Below are experts of layer 2 (counted from 0) of a mixture-of-experts language model. Rows are named router (the router's row for the expert), up (a neuron's input weights, with its number), down (a neuron's output weights, with its number) and show model dimensions 0-95. Each number is 128 + 24 x the weight over its row's rms, rounded and kept within 0 to 255.
After each expert's rows: "comes before" lists some tokens at least twice as common just after its tokens as in all text; "gets" lists some tokens that make up at least twice as much of what it gets as of all text. This comes from a sample of Wikipedia text that the model never trained on. Tokens count by the router's weight.

# expert 52
router [134 147 116 128 106 151 171 128 103 121 102 123  80 168 162 154 111 126 151 138 117 144 116  97 148 126 175 108 146  96 141  66 167 134 161 121 108 136 105 139 186 155 124 157  93 108 148 114 116 121 158 102 103 107 174  92 120 101 117 163 108 145 121 126 109 106 131 168 144  93  97 151 119 141 151 124 112 107 154 118 126 150 103 131  96 125 110 146 161 131  92 128 148 107 122 138]
up0 [151 102 158 161 114 163 108 132 118 154 103 145 103 156  94 122 110  99 149 122 134 155 110 126 147 121 158 129 115 144 147 116 152 120 127 153 105 153 187 133 159 141 142 113 177  87 178 104  67 122 116 133 178 147 129 111 115 102 137 103  98 158  72  86 143 123 100 107 159 113 127 159 128 153 142 142 120 143 153 139 130 100 160 118 113 108 126 110 137 128 140  94 135 149 136 105]
down0 [101  94 125 134 151 138 109 117 134 118 147 145 146 105 133 108 116 110 120 131 140 133 136 130  74 132 114 102 171 160 106  99  96 133 124 116 198 123 120 112 140 109  84 155 103 108 101 136 174 128 111  78  91 159  93 104  97 115 150 127 128  86 133 136 105 140 132 104 105 162 133 118 147  78 133 138 155 123 118 110 139 154 139 157 114 110 138 150 182  74 136 111 148 119 159 133]
comes before: " by", " a", " the", " in", " to", " up"
gets: "at", "t", "'", "it", "et", "ot"

# expert 24
router [145 149 133 124  93 113 142 115  95 124 162 105 116 148 178 129 137 130 157 138 132 132 124  90 144 146 171 107 145 125 139  64 119  95 168 116 129 128 125 125 152 128 120 162  89 105 157 144 125 123 131 133 115 128 137  85 113 160 146 162 118 154  99 125 140  91 104 153 151  95 133 130  84  93 146  95 109 150 158 114 154 161 105 174 112 150 109 130 137  77 116 146 111 120  87 162]
up0 [142 135 162 133 107 135 113  94  87  85  82 131 103 125 106 158 136 134 114 153 106 110 149 123 129 163 156 150 120 145 156 124 158 115  68 157 131 134 157 103 155  72 150 100 129 103 141 143 114 130 161 120 130 124 137  98 130 116 154 119 138 130  81 131 168  82 162 140 128 141 176 150 158 150 164 138  75 130 127 156 120 128 113 114 145 163 124 107 129 124 146 144 120 171 114 140]
down0 [100 120 142  93 120 163 117 129 153 112 109 103 114 135 111 126 129 128 134 125 151 119 128 114 100 133 116 143 130 154 125 157  72  98 118 116 126 148 122 126 108 119 170 166 163 165  76 128 150 112 161 146 153 156  69 173  89 105 118 116 147 101 138 165  69 147  85 143 152 148 142 130 157 134 139 123  95  90 145 107 117 147 154 114 111 123 168 114 140 137 126 156 140  87 143 133]
comes before: " |", " first", " own", " father", " death", " mother"
gets: " ", "'s", " his", " their", " its", " her"

# expert 17
router [134 167 107 119 137 133 151 140 131 116 120 102 102 133 151 144 101 136 115  99 174 151 127  91 154 176 178 107 122 118 160  99 117  85 159 146 124 160 139  94 120 131 127 155 110 115 127 137 128 122 149 122 104 113 167  88  90 131 127 150 105 142 113 149 113  77 116 162 137 144  99 131 121 109 145  90  99 132 153 110 141 163 114 149  77 150 127 132 140  85 136 157 148 154  93 170]
up0 [109 147 151 182 118 163 123 136 141 128 151 133 106 115 110 144 102 106  85 142 117 135 125  92 150 160 175 138 140 120 182 129 122  96 107 170 135 115 140 137 132 101 127 154 147 110 145 131  73 111 161 122 118 120 169 112 119 107 116 138  99 150  91 122 148 155 123  86  95 124 153 145 178 159 161 119 119 174 154 141 134  82 108 126 134 160 140 115 119 113 117 112  85 145 105 142]
down0 [125 126 125 114 145 132 133 148 130 117 121 119 136 113 143  66  95 130 167 153 148 120 145 117  87  80  84 107 127 160  90 122  82 133 170 145 134 150 104 139  95 114 103 157 113 141 109 119 148 164 158 126 147 145 110 157 116 139 152  81  66 114 161 114 124 133 115 139 162 163  98 116 133  88 117 113 106 120 137 154 140 141  75 120 100 129 151 127 155 132 145 145 111 126 101  95]
comes before: " of", ",", ".", " and", " in", " to"
gets: "ation", "ate", "ent", "ist", "ity", "ion"

# expert 22
router [107 160 103 125 120 119 153 138 109  77 100 128 133 162 161 138 175 113 153 114 145 182 114 122 153 137 149 116 132 136 141 117 105  57 120 139 149 145 145 125 108 113 118 104  94 114 137 120 115 100 154  78 142  87 109  77 102 172 122 144 110 150 147 133 159 118 167 139 130 115 116 140 121 130 142 122 131 168 146  97 147 147 125 109 119 164 107 132 110 159 141 100 167  82 123 127]
up0 [ 92  97 142 126  95 141 128 164 128 156  97 143  90 163 111 146 123 122 115 148 137 111 145 151 142 104 181 137 130 156 158 125 128  89  65 139 118 166 149  89 103 172 143 149 171 134 121 162 131 111 145  86 159 170 109 102 100 104 142 137 148 132 130 127 123  95 155 124 131  87 144 149 141 168 155  97  92 122 165 142 153 102 133 107 111 143 135 138 124 112 118 112 121 135 112 114]
down0 [139  97 115 157 154 175 131 135  82 104 120 172 143 134 157  74 102 128 162 145 104 114 140 120 134 128 126 137  87 115 130 113  84 152  95 173 135  98 112 117 162 144 129 135 126 118 156 124 140 159 123 120 142 110  75 135 157 113 147 115  67 113 171 138 105 170  97 133 106 116 115 116 161 141 125 156 141  94 113  97 146 118 160 130 124 116 146 125 160 114 138 161 123 150 153 154]
comes before: " the", " a", " his", " her", " an", " their"
gets: " for", " by", " at", " from", " with", " after"

# expert 60
router [113 146 102 130 174 134 141 172 133 109 123 110 143 140 122 153 114 103 129 124 117 160 150 153 147 159 162 101 128 105 151 131 130 124 159 159 101 129 153  99 131 102 115 146 103 106 165 105 122 140 137  96 133  96 159  99 100 119 116 165 100 112 123 128 108  73 176 125 150 157 115  94 119 155 113  86 135 117 150 111 153 136  94 164 123 113 166 127 140 142 104  84 139 151  81 173]
up0 [148 167 177 135 133 118  80 136 145 116 107 138 101 139 121 148  96 153 130 151 100 101 129 159 133 117 160 131 109 150 151 146 146 126  86 141 125 143 159 100 107 148 153 115 157  76 144 119 105 148 147 123 131 128 155 112 136 130 143 126 124 129  74 104 172  84 152 134 135 102 160  93 151 110 144  96 145 173 164 118 149  89  90 121 148 163 157 113 105 163 117  90 112 124 125 127]
down0 [111 114 113 140 165 140 148 110 125 135 127 135 172 144 140  89 136 128 151 132 139 152 154 113 122 139 130 115 174 131 123 124 105 129 143 159 122  95  85 110 163 124 106 169 115 142  76 135 178 121 130 124 122 148  83 164 142 136 129 146 123 116 160 127  49 127 120 149 103 123  97 158 135  89 127 169 131  95 136 139  89 167 149 120  91 109 132 156 174  93 126 142 147 132 135 136]
comes before: ".", ",", " of", " in", " and", " were"
gets: "s", "ers", "ings", "ors", "ies", "ions"

# expert 28
router [134 125  95  99 172 141 146  85 140 109 103 137 141 136 128 111 148 145 132 124 162 105  82  99 147 116 176 128 168 109 164  89 150 137 163 146 135 124 146 151 130 117 130  89  97 107 145 117 100  88 170 157 120 104 111 118  99 152 175 161 110 119 167 101 151 136 138 132  83 124 109 166 124 132 153 107 122 118 114 137 150  96  93 154 146 138 112 134 113 116  99 145 144 159  96 149]
up0 [127 166 154 146 174 106 112 174 100  94 122 187 126 118 104 101 133 103 108  96 135 142 130 139 155 138 133 127 120 120 151  97 129 110 124 142 104 143 165 103 138 128 162 134 111 128 123 104 113 113 137 137 167 161 132 121 132  67 198 142 135 103  93 143 173  97 119 110  89 131 125 152 124 146 148 120 131 119 100 102 155 103 121 120 132 181 159 125 121 117 145  86 117 136 154 126]
down0 [121 105 132 113 118 102 115  75 150 156 155 118 163 124 133 134  92 154 116 111 143 135 183 120  94 146  94 136 119 154 134 118  52 134 151 146 135 115 116 140 134 150 139 145 122 138 141 134 147 168 158 111 133 169 127 149 140 123 121  82 101 142 126 152  98 157 134 166 161 119 142 135 152  96 108 128 150 106 135 105 101 153 148 139 112 106 151 101 162 146 116 183 100  94 152 159]
comes before: " the", " he", " was", " it", " is", " they"
gets: " and", " that", " which", " or", " but", " who"

# expert 48
router [125 143 131  90  96 144 150 138 115 128 126 142 125 170 111 141 135 148 161 118 131 165 102 102 141  88 129  99 183 132 158 140 151 105 158 160 143  95 107 112 135 123 109 128  83 114 140 117 138 113 105 115 109  86 151 104  72 100 107 114 139  84 128 133 151 107 134 140  96 135 124 120 147 128 146  85 175 155 156 144 156 123 111 157 117 131 121 158 173  79 137 160 152 136  91 123]
up0 [123 124 158 133 104 135 137 140 123 137 113 153  94 143 123 128  93  95 126 106 100 104 145 120 158 136 141 111  95 120 137 158 152 100 101 149 151 106 149 127 159 152 157 141 110  91  89 100 121 111 149 119 120 143 152 105  79 102 160 133  86 143  91 147 137 110 143 119  97 143 166 154 166 152 140 160 152 141 160 195 175  89 109 105 150 116 129 118 143 124 138 120 132 164 118  86]
down0 [114 159 130 133 143 146  95 138 119 157 144 143 148 135 153 103  93 177 143 133 130 129 110  92 134 151  95 146 124 162 150  81  69  81 163 125 148 105 106 157 141 143 137 132  94 113 110 117 123 133 139 116 146 138 110 148 138 161 113  83 110  83 156 135 121 146 101 107 115 141 119 148 132 107 116 143 137 120 150  84 106 190 156 166 149 110 154 126 115 123 161 134 123  88 143 169]
comes before: " the", " a", " well", " his", " an", " its"
gets: " of", " as", " with", " –", " -", " —"

# expert 49
router [156 149  97 122 129 110 145 140 176 104 106 106 134 179 122 128 126 128 158 119 170 124 126  95 151 166 146 124 122 113 140 112 119  99 171 156 134 146 160 107 122 103 128 145 132  99 148  95 147 127 129 145 121 106 151  90  99 155 107 153  97 124 136 113  98  65 131 116 112 110 125 165 159 135 163  83 155 129 136 116 153 121 155 169 114 145 157 140 129 161  94  88 146  99  91 137]
up0 [137 143 115 138  62 148 125 154 107 103  68 161 111 114 146 135 115 123 117 143 144 108 173 145 141 124 176 146 126 127 164 101 113 114  96 157 189 149 138 127 149 112 126 103 143  56 143 139 124 118 135 140 135 135 119 141 109 119 115 141  94 135  74 130 147 142 136  97 124 128 170 142 144 165 168 143 134 123 154 139 133  67 105 130 119 149 112 137 116 127  99 107 124 143 111 113]
down0 [ 77 109 125 130 155 117 147 130 125 156 142 103 145 102 130 123 109 188 120 128 138 147 115 135  81 133  98 135 133 174 141 141 146 139 125 119 136 141  93 107 140 135 153 164 160 151  88 141 169 141 128 106 133 156 108 113 138 133 171 163 110 117 150 112 119 114 126 186  98 147  99  79 110 115  91 136 153 140 110 130 150 158 140 134 133 128 163 112 162 100 138 190  91 119 144 142]
comes before: ",", " (", ")", "°", "–", ";"
gets: "y", "i", "a", "ia", "us", "ley"

# expert 47
router [129 150 155 109 133 147 171 126 141 129 128 120 152 116 105 161 138  91 159  96 140 127 137 114 153 165 169 108 141 143 157  91 168 119 128 153 134 113 113 142 156 114 143 101 119 162 147 106 106 117  98 143 131 103 143 105 107 124 118 127 130 132 147  94 135 108 162 140 132 106  87 163 131 103 168 107  97 152 183  99  84 134 100 117  83 155  94 156 165 158 114 111  93 127  92 134]
up0 [135 135 136 122  99 120 125 155 120 125 126 141  82  89 142 109 115 110 123 133 141 139 136 146 133 131 192 142 157 116 146 117 161 107 135 134 127 138 123  78 119 125 155 151 142  87 135 137 100 117 118 112 175 175 151  95 144 109 175 105 118 105  68 102 128  99 149 123 122 111 147 153 142 160 162 116 120 183 133 176 136 109 148 134 119 162 166  90 126 132  97 138 102 163 135 146]
down0 [122 105 117 111 165 113 116 140 121  74  91 190 159  99 142  98 127 165 112 146 106 123 176 138 130 142  86 112 144 140 131  90  58 140 129 117 146 117 154 118 126 133 121 134 163 126 128 131 134 144 180 120 169 131  90 126 151 146 127 137 121 153 160 122 120 153 106 143 119 170 142 117 104 116 156  95 131  81 129 103 108 164 113  96 157 128 136 140 127 121 151 138 125  89 106 122]
comes before: "\n", " The", " He", " In", " It", " This"
gets: ".", ";", ").", "\".", ".\"", " ."

# expert 20
router [121 125 102 137 126 137 123 138 154 121 141 128 189 115 152 166  99 112 120  99 100 145 127 142 163 134 167 135 152 144 144 130 178 100 138 128 143 147 157 141 191  93 101  89 107  94 131  66 114  92 142 124 115 105 109 102 129 105 126 130 113 149 113 143 129 124 113 107 123  92 147 114 134 165 166 126 142 138 163 151 149 119  78 164 128 141 138 151 186 122 117 134 146 123 100 123]
up1 [118 119  96 121 131  84 103 129 126 143 121  84 163 107 118 165 122 150 129  52 123 140 138 149 125 124 133 115 127 123 144 122 187 119 148 140 130 131 134 100 125 136 108 128 121 184 157 117 157 146 123 138 164 150 168 108 154 147 160  93  80 110 128 143 136 144 130 120 110 177 115 103 131 153 110 121 140 126  76 126 132 107 140 134 114 144 182 154 122  71 140 119 121 141 116  88]
down1 [126 112  98 159 126 144 109 127 138 139 134  87 140 148 131 125 137 150 148 113 156 107 121 151  94 116 144 143  89 102 104 106 160 124 135 101 160 122 126 104 123 146  63  99 119 169  93 151 127 126 100 105 163 129 165 121 154 134 144 117  95 112 167 134 112 166 109 146 129 116 124 125 141 149 108 120 113 105  92 129 132 100 132 123 143 132 101 104 169 100 149 175  83 122 154 205]
comes before: " ", "\n", " 1", " 0", " 2", " 3"
gets: " |", ";", ");", "\";"